From a checkpoint of a small mixture-of-experts model trained on Wikipedia.
Size: 16 layers, width 384, vocabulary 36141, 84.9M parameters.
Experts: 80 experts in each of 16 layers, 32 SwiGLU neurons an expert, 8 picks a token, a sigmoid router.
Training: a variant of Muon for the experts, 9510 steps.
Below are experts of layer 11 (counted from 0) of a mixture-of-experts language model. Rows are named router (the router's row for the expert), gate (a neuron's input weights, with its number), up (a neuron's input weights, with its number) and show model dimensions 288-383. Each number is 500 + 50 x the weight over its row's rms, rounded and kept within 0 to 999. Numbers have three digits each.
After each expert's rows: a language model's description of what the expert responds to. This comes from a sample of Wikipedia text that the model never trained on.

# expert 30
router:583465566458481533509505375486434406446555377444480592460467467422565482580516555407562482536523470493503546469517490483450504469553542459481537525507485472538580429479480416528613466487549425462568441557544493531436462454517516534507485441556514540532586501453554647531509486458522478520
gate0:454398523531463459576493483461471532532481553524512550502532560487450568526410463555551550583420604418496579561459426469463507440449535509561415501458413553518519538501465501533627464505481432442523448454516461512489508465442553520529516464492465595576487559524515531536448567589530506423
up0:554483485471554548432478481491527392597536397466501472453515511588576499555560386512438561601489483507413540530509505485486488511432612519497489452510566517552473439501570483526502316438535503503465501563613581573437475521415538398554530514450530541548524481504563445527605507529580473472
gate1:422516477499518513465494569518584513522524554452452530529492505459532478470435499554483480519490452424401401537469595499507517593562528499504466601549438588546514486457490509523531582484493437570473585441489549567512404509465554570486488530523469516479498473477520457535568541548467494487
up1:471515449426615557529539526640508445504502454551514575503471510477453471488494508443421499497505548365592534450535527523467473456527432570504400508528411553413514457505512477432527503531542526510441482513496643482519496514517466539511490492519478573519580467552477414579575578515453543473
gate2:531486472554503559417374567546466478530508511485578513463509529514511572472512440436472390551498546543526517504565506399517439453534531461482555544483465651517453457426514439436524502558573465591545509377533541497450553530545667535528598427415619585506519550542540516533501437558556468560
up2:505468474453471441511508543547427507436545512604411535540496429520542557453476395481524493509434490461507519458490509567461485484432468562432481603485507451600452429478404457482549554497576614528484516376502454489465504551449491483531549536541471525407434460538556412450493490496505585533
gate3:514510509467381530564542556518509529554440521490558548418556607472464482522453455460533610504547568510594532470558540490587534522433588496522376423464482538476428394450550443572523399468446471484492529553467543542503479534503535415456449553568421543437451445453521547445589564576462488443
up3:454491554472520495512494461581493499547510413540454498529521533561461431500405593596554480477612428503507524422548467530497510529469494549411522469479498477471575530580489449556522439602415523566505445490511546512475495691519442477480400499454535516510410517569486452503479504489452540523
gate4:496487501541496492468579462533530552566541414424493534479515545526569484526422523416457533425486548457533475586534518453562530572589442573454473478528494543468544424560607522580513488411468520512514481402548542469532515582483476529487571547526534435485617450570463501484494448478470474611
up4:437455486402472468493483424524455452489600544523407506543460549482512450599558566466529589492469429514437549556499534506491478599503453469383541486550427515502446520497471573533578530564373483500521504583511462477491414531445426511535462558522489537472447525502417533460542530555449511413
It responds to: Surname word pieces

# expert 52
router:544565539418433551466537494557446484591584431468473587472515611456527399539554516464552505499442476504489485493554497477486473473458467459543502532472434513525528480411569461448568536542580480439506526494556485545521507469414475470465445486514522623556498560371569431507468506523546549494
gate0:440473469497429443582512526477542502604515575557561511512506473426393468512520490468532569513549484425442452534422542478520497520507511563464518466497476471492499470412562527533546532429463470575544559481441516490489458503463422499464452578494384586610473437520514603570486498560461464493
up0:404553493546467468575525529506467497579533554535541511531489517495523532457554462569490444468521430436583501509533472583467407475523498455497504482458524587446437536563568553532502463492588444567523547418427511558521500491543545524519515504536484596473481575452581553569506527485460590474
gate1:585608517430582496433503475544508498514458528460544526533448575431450459621446596507609567560494502581446533471514574488451548505526463386489516440462455559486574568456611552488543541576545503480526572415478482567546553466551494448456475509507445500569484463527549490516408477514561517480
up1:474455486523486398546517424476483511510459510569462535566476506517465483570482497534500497484494447545610557526502425614417516472460526550514421477425560430573494590567501566530491445423488495415486395493444485473480565377457416429526552479457510418540475492553578486552592470457527429450
gate2:461409514501494531459493453518418522488627525504534521563506589500501536468456491467468443616562516387424434519509454420474556552453424489533494497424519531521525460505540539511487476459513485481462463459463561498518490467518457550508448501441467594487558589567463495414418466536536573594
up2:488446472486574567471468355470511540567480518501596504545583502557526490531565574587528359443487590515512545504503521519498482453553423519516497581509441450547504504520403574498410490495542482466452449582399549469531542528433458485522495461511463421509505555500584495493447475491586530538
gate3:492611521470423524540432614460456552502513478513501513511531617510496469464521493454588516482514511482471413458552424571390479459424516500498494572445476525522472485528498426450491436486446494448411492514535508477574533566509581526518463519593443508449468511375627445427443568587456546571
up3:509455483466470517541539584524484543490471569476453575468485263543491432450474474512499523533498601533435516477462473412525462595538485492486581551486515618462464494496598514527484416495393485511498561536483485490502490594539542516473500594412404488476476516455528358535487468467489573474
gate4:537454459566480523547444479450551478514460450514568592560516450449533491577522473449481455502509533589437570514539507468571403470448554527522555411544445491448412562532464462562542452547380586458503494452476520570504578438485407550558457508484451558451493480496505509563581483547478394544
up4:473417585540500436541540507485547436491480558624418580531521513551482527522541523420407455437534440519484548564527502473337486472536459440434434503562501563563513472557496511448427459526402466445524499569486564447462557454511465459434502517491500488461500537441492445509409478455465482552
It responds to: Place and geography phrases

# expert 54
router:538508501500468678440487472495509475574578393482477603415523481441612455483562511462503563520457448498474459430601525511531560526581566462495530530500561473467704541484452497437531541635485402486573584492504588409520544476464558490566452444477588505441559501544478548544510456522538527503
gate0:479598515497509447450453407472470432576482482557500551555484483436504379439461507485603555492537468538521526488544425469535434455484543476494519481464526519448465469466485519593511384583480478466449514485553499512483519482372524500469520540457453501444482543492522528532509577569559539498
up0:505662443541472473467446494481499523499515488483532468524518525594521486508453433453503432462456491491447564487581497544476476520524569400421381585560472471435461482461431492479540479488384442545521582425533504580574513514504632533562429502480565541468520496471478465487391576493525554467
gate1:517536429403526436513410548540475498587476462540537470516543562454519516506528546578409460453464416452473550462517542496426543483416642434497437543574447543451453554527509475488505401502532418442565585527562411471473560554417537527513526487491527495488513520472456530576463544554556442442
up1:534606493449433452567453513474495512568569547461531499467425541527487439506507545524535525510529450416451518454429508509442552541568535480438536508448523408393552402513550573424446461560458480439476532451419436451435503493515503475555464487433544409486521474616587499430506431547495604451
gate2:569503489459501503505444523406426428555604512473430542517489504448380491522490550535598473549516504503444531475524590576440529518470441548504593450409494415461541464442437554433457600548472510447451516445409500482466508481561612447494542521494546468486542448564533493477550456519459578549
up2:512536532525590549468529537404497502455502524396495490455447561531497481464525535434569539559496462458483580451510464450502464413438468472561460523555476541549459528546442502631562549514485459586502521491529434517513479532522467502462528491438382530588458474501505490519521492559531549525
gate3:489474499458494445369486487467486503588432489585506499494503514561508525564576526496491509477459524437435617517505531516558445470558573440501496431587489401509496466556461471515556464367474526559471542556513591525515511526557460522515498501484571476536514492502505500487531485497556490474
up3:420513552569592528515495513450540446434447493522512493534439477461556591438475501511544493500511458571444478484566599464485525532426544553409494529384500523490565554504468464543499543430510507523498456507459510563516474462472488450533496494494539561498404464413466554497435465455390455429
gate4:501591485460393523505479556447526515427599518454458505444537518401586456434477528589473542457490472497494501501532476374500549437482533543467571443477516567497564471411420507520438489525468470460440454483477515455501473428524476412614447425514523431501589512490578500539452511533539475478
up4:441614533437522538436497431513461525581564485462537547420516416440555556486507436507528487519462532450518448531546479529519545523488451479479568503368513467428500482553508546409479499566587479472474437388445534450471432409484394432516471501517425422498577487509440497535502534492440532432
It responds to: Institutions and titles

# expert 45
router:580508522515475436430425560620494437541535368571473577466519497446579555511485478430519485495481526451469515489582488465506460462480460530544467555455552541562532511493459501499444495566500474507486409404576517380440471477517628478447513390480557549480536483454592517423469401535519536490
gate0:581461535484450516491468416511511458497581428526472641485520512503508483529457507470584495473450548513444470454535433480454565542480459489581540505496524534440547534474564486499486426512466462532624516497544501579540464513500489421583437425500508511528577524491546509518567448473438534453
up0:511436456513534545515518487413460486463532505461509402488502546468720526504412468532395498551555546556522485423458417555536485505538546570504437461548437464514499487503520499482535609547496376538537518475543515496529492527503453467564530545533538529473541575466542566422503493555480517543
gate1:478546543460567411408382585539455496475570431505481631446495516454491514469460592404577583509515539476457491393540554501504514485484501460492438520534490442473463538480507511543504377487601450500525507469445587451492550628567449568521472473553573555539436538472508464455558662500565478431
up1:453495488511486433490433590620453438474578538521494475530493461556473488547461504419511498496453570511462453405411589554465474501544459489509524460601483504529469485464428455489421576468541462488487467516486506510451519519556443515468526530465502465522443441594649640365567553463497445476
gate2:519456476581539423493408542527482368416543565563442411450542528516465532510467532475437531496534572525435411473551416463471532532511513559504382559570481431508430414466511493477537467511471558539476384491521482468487567473548547449382615554517459519531450432438560521456555478519508579502
up2:514479510493500437387531448437476460573470511466488528500446518494436473534539463457380442450495435386504543538524469478408509429529529445563521486549494517584449489523573466522453495457371489482452556542529485549434447512489467464525510488559555568568542617602466475474406500542596565493
gate3:432479469624552479495382468508493352473486552512570356480499451503451494580500448451427507410592533514491475476556493446482505438491531462474451502560529548456493519474490518575458531479395480634491488516498488412514480513561477507484533547496525436554494519475498606410540515423506536507
up3:475511533438571475542485472509503558561441489388554549568467502529522401528530469471490545548541547466491422503630507615460376467509533502565508508483578474491498514440534482422555531438429357525502544549378511599528438475485444508461460510506498461470572505508464466502533459530538422575
gate4:519419387568508489453460557541495522421377476557587499575500466447512556427514492510485401469546534461478517515484543528509578470536526561527470512472607502393534374483495388604520550571497487535451477453508428442513601618446557506476533525467531477518596442451539557502439436550423422510
up4:567504470371490518465508530510552618456485468532498648573537521433453502496565546517608492496426483502547541481494534506530526525460534529365475550502478463458524479518570494453520508494526500413546556589428498469470580497440579456508413417517440501472529477443496468527510550523521441495
It responds to: Name word-pieces

# expert 26
router:528524538393521567497555392495531505529623405495458641499462433505511570465460586502533534516498454481516392503530469524540494550495468535396563562420455529497603481489462549413585608569524393468572424455540510488533493500459514439457499455500569538527506492461577469499478490519610502484
gate0:510497509458539477528484553536439556475536435501533559530579399479544457500487468502505595496466462426537472463489434502502608473579486506491475595541431411439537505561480520465507488551570544426466517423531592502534506459455473446530476543481479417460485506454485521496502531400481501520
up0:490616575487541460418579426429517488485562476464489525475433531437466414611478598458496474537501511620430465434552441446406475537600451443571544563496472532429531510482511462522526611521531557480528523538459576592519490476498512521503411500504505540583480532366622423398478481530506480534
gate1:528466524379433428464528444474491491597589461485443582504431463468542526480533507525582520416539398468450451495394464447551564545511537470558521489537401485546472505499514561600471496529500479363464488505443504584495533566492500452560507518509546408502538549497373468453496441450478459477
up1:495451559485453569541501554496513478574499484492552490472591469459468470474548523483426575474475491457517383461523544440498547531484501487479495517558531506404545522520597435511450447492533421528556481514470511467515591373520453587575499473525509424368530525522423394508443503513590519532
gate2:511563510527478471471480535530588485500450458459463463404456465468436482399514449452503413500448409518503581596500579504539456444477473569540540474347540419427461496519523535528542491479581524549462373545528500515395450511466498376523507417465550608438401531427448428475512529440478522496
up2:524471433542473580574520504588530498519387485430560444512441554366563480479470494553514588478507504485488526461523497481514437490414499483456498510490375580424578449526473518586499511497538496424514641487476405539498543571543587540500550528551488599525533557501456521544493563490478480455
gate3:581525547496608467535517524454368547489600600504490487526537530425417543527544502445496557509466572511528463513524469515482462542440432497523496428585476500485464514466477495548472418528490490532436489477407558445611539367479542523480480474452442503651496562541548464446446473551478504483
up3:413499527555514596496407542537489505466378524507538391514530489526485572416515502392488395483487493514483491525415483490553559494538475530572506584460447514471425515428409567560503440538461444581498457539557551456459524504574573482387499508464572543455508447492483467550507482523527511594
gate4:486545543436554501524408462452526602548492444485456495559492426469526531494438521487517551529477431536487452408533440475542498519562472500491442466446512462496563504444458523434460397522450494406496429563413534434444545537475471487453504571433436511433503567484510444487457528533519564556
up4:428471469503488556572579462535405442569456559468525481459527558502546489575501480499487519513532538534503489419563526431479518466453467558492443568507529511478474507475441587510508542508559456552516448422579545492466557438493475525436492533446493474469447516493409548481456489380452524520
It responds to: Nationalities and institutions

# expert 18
router:557506474377525462454549396522534444583491491577443618457450448428452553524556501494535523453341459420464494464610627384470486514527472459543515556516513525594621441461585531556540534510469516512579467499499507400502509485430490469465485512495521561506508465494522424582475541520468465524
gate0:531510441466525482544592379472499487583433542515500580500498472418509482485557492529543460515548450565432552496521514560463423531432534508481574547529512455472514520486490584498504425589511624465480507532557465464486538629557457465486502517489468499548496499544494328526456508424495476489
up0:468553460497517490496464408473549520539354470481568460463501497477388500570481502473449551420539428524508548469530542518482553495601572535498514474444544453504535493450521525443469468405597512543609548515522429533472521491450496495509457463544533412509522449487481468579424628514462521483
gate1:543566451405473449493490436538483497508513446486437553427516462388476498480512527471461539483475503574499553363570501489456507535515461405456528488547415525562528424569523499505506492546467554503487478462495540503454604408534582529495501475536612537519501469552487434483484501439535510538
up1:553520482489468554588457538563441508466470426428518637511522485545564475525484534523528508553399537432529581517546488524525486487509456482483505498508579448452507619520631417526505494566548485470507517456547508534587380491549413479583555522519498549518423505548498602527516391444457551421
gate2:656535506519532533493441535466519497553463560444447542565489492491424331491536469524513629511404520507514438535484569453352514563481444485453434457604484480481511459524541506531434524500515625585599533533505504516518431533416469499492525434387439521516505549505462510521541414460460496507
up2:525562501604565590579479517461536436425469527526447461540453518542518492493495561477469517463516506587460547487519450546421476487504415444525535486506531513462439533463454445471553507576473493504419483585456542468561626429436522456488444467578469507469441487535475437594469514559574506533
gate3:511507456443491494513468385485476524543605526495618523525478563454498553481541612480423599414504470514509523465525567494430508495531494433527482540543557554649501452455465494563617461538497534602583605445474509472511482542469508414521548537438502488487514515512565530538504512593449450529
up3:465529543364459549524498490438502516465523504491437560436600431429510471502547553471494361474455494537486508436559540532435448513490517492631550429535473445499559533478553516558523608583533513541407476447489520473561470510425528465518509475470514449432513521475491480514473563504486492477
gate4:488466495417500497491474534501428491532583446536525557453589538488521487473497522421494428603473504579438420441458622427528504515521477485435537523534509564594501553552464583531469417441492434540463457577446482460490348435515511537495444539448403513453576536571464523470569463516495506566
up4:467485569528485495435535613508540525527421474462606599476483568431412579514589497480420510547530486512530513548455486603527550531445576430588490424523517541447460421452550494492517459568547615428446509563540556525453515598516543540543472557533457451559467539493496463491469416495472547509
It responds to: Geography article filler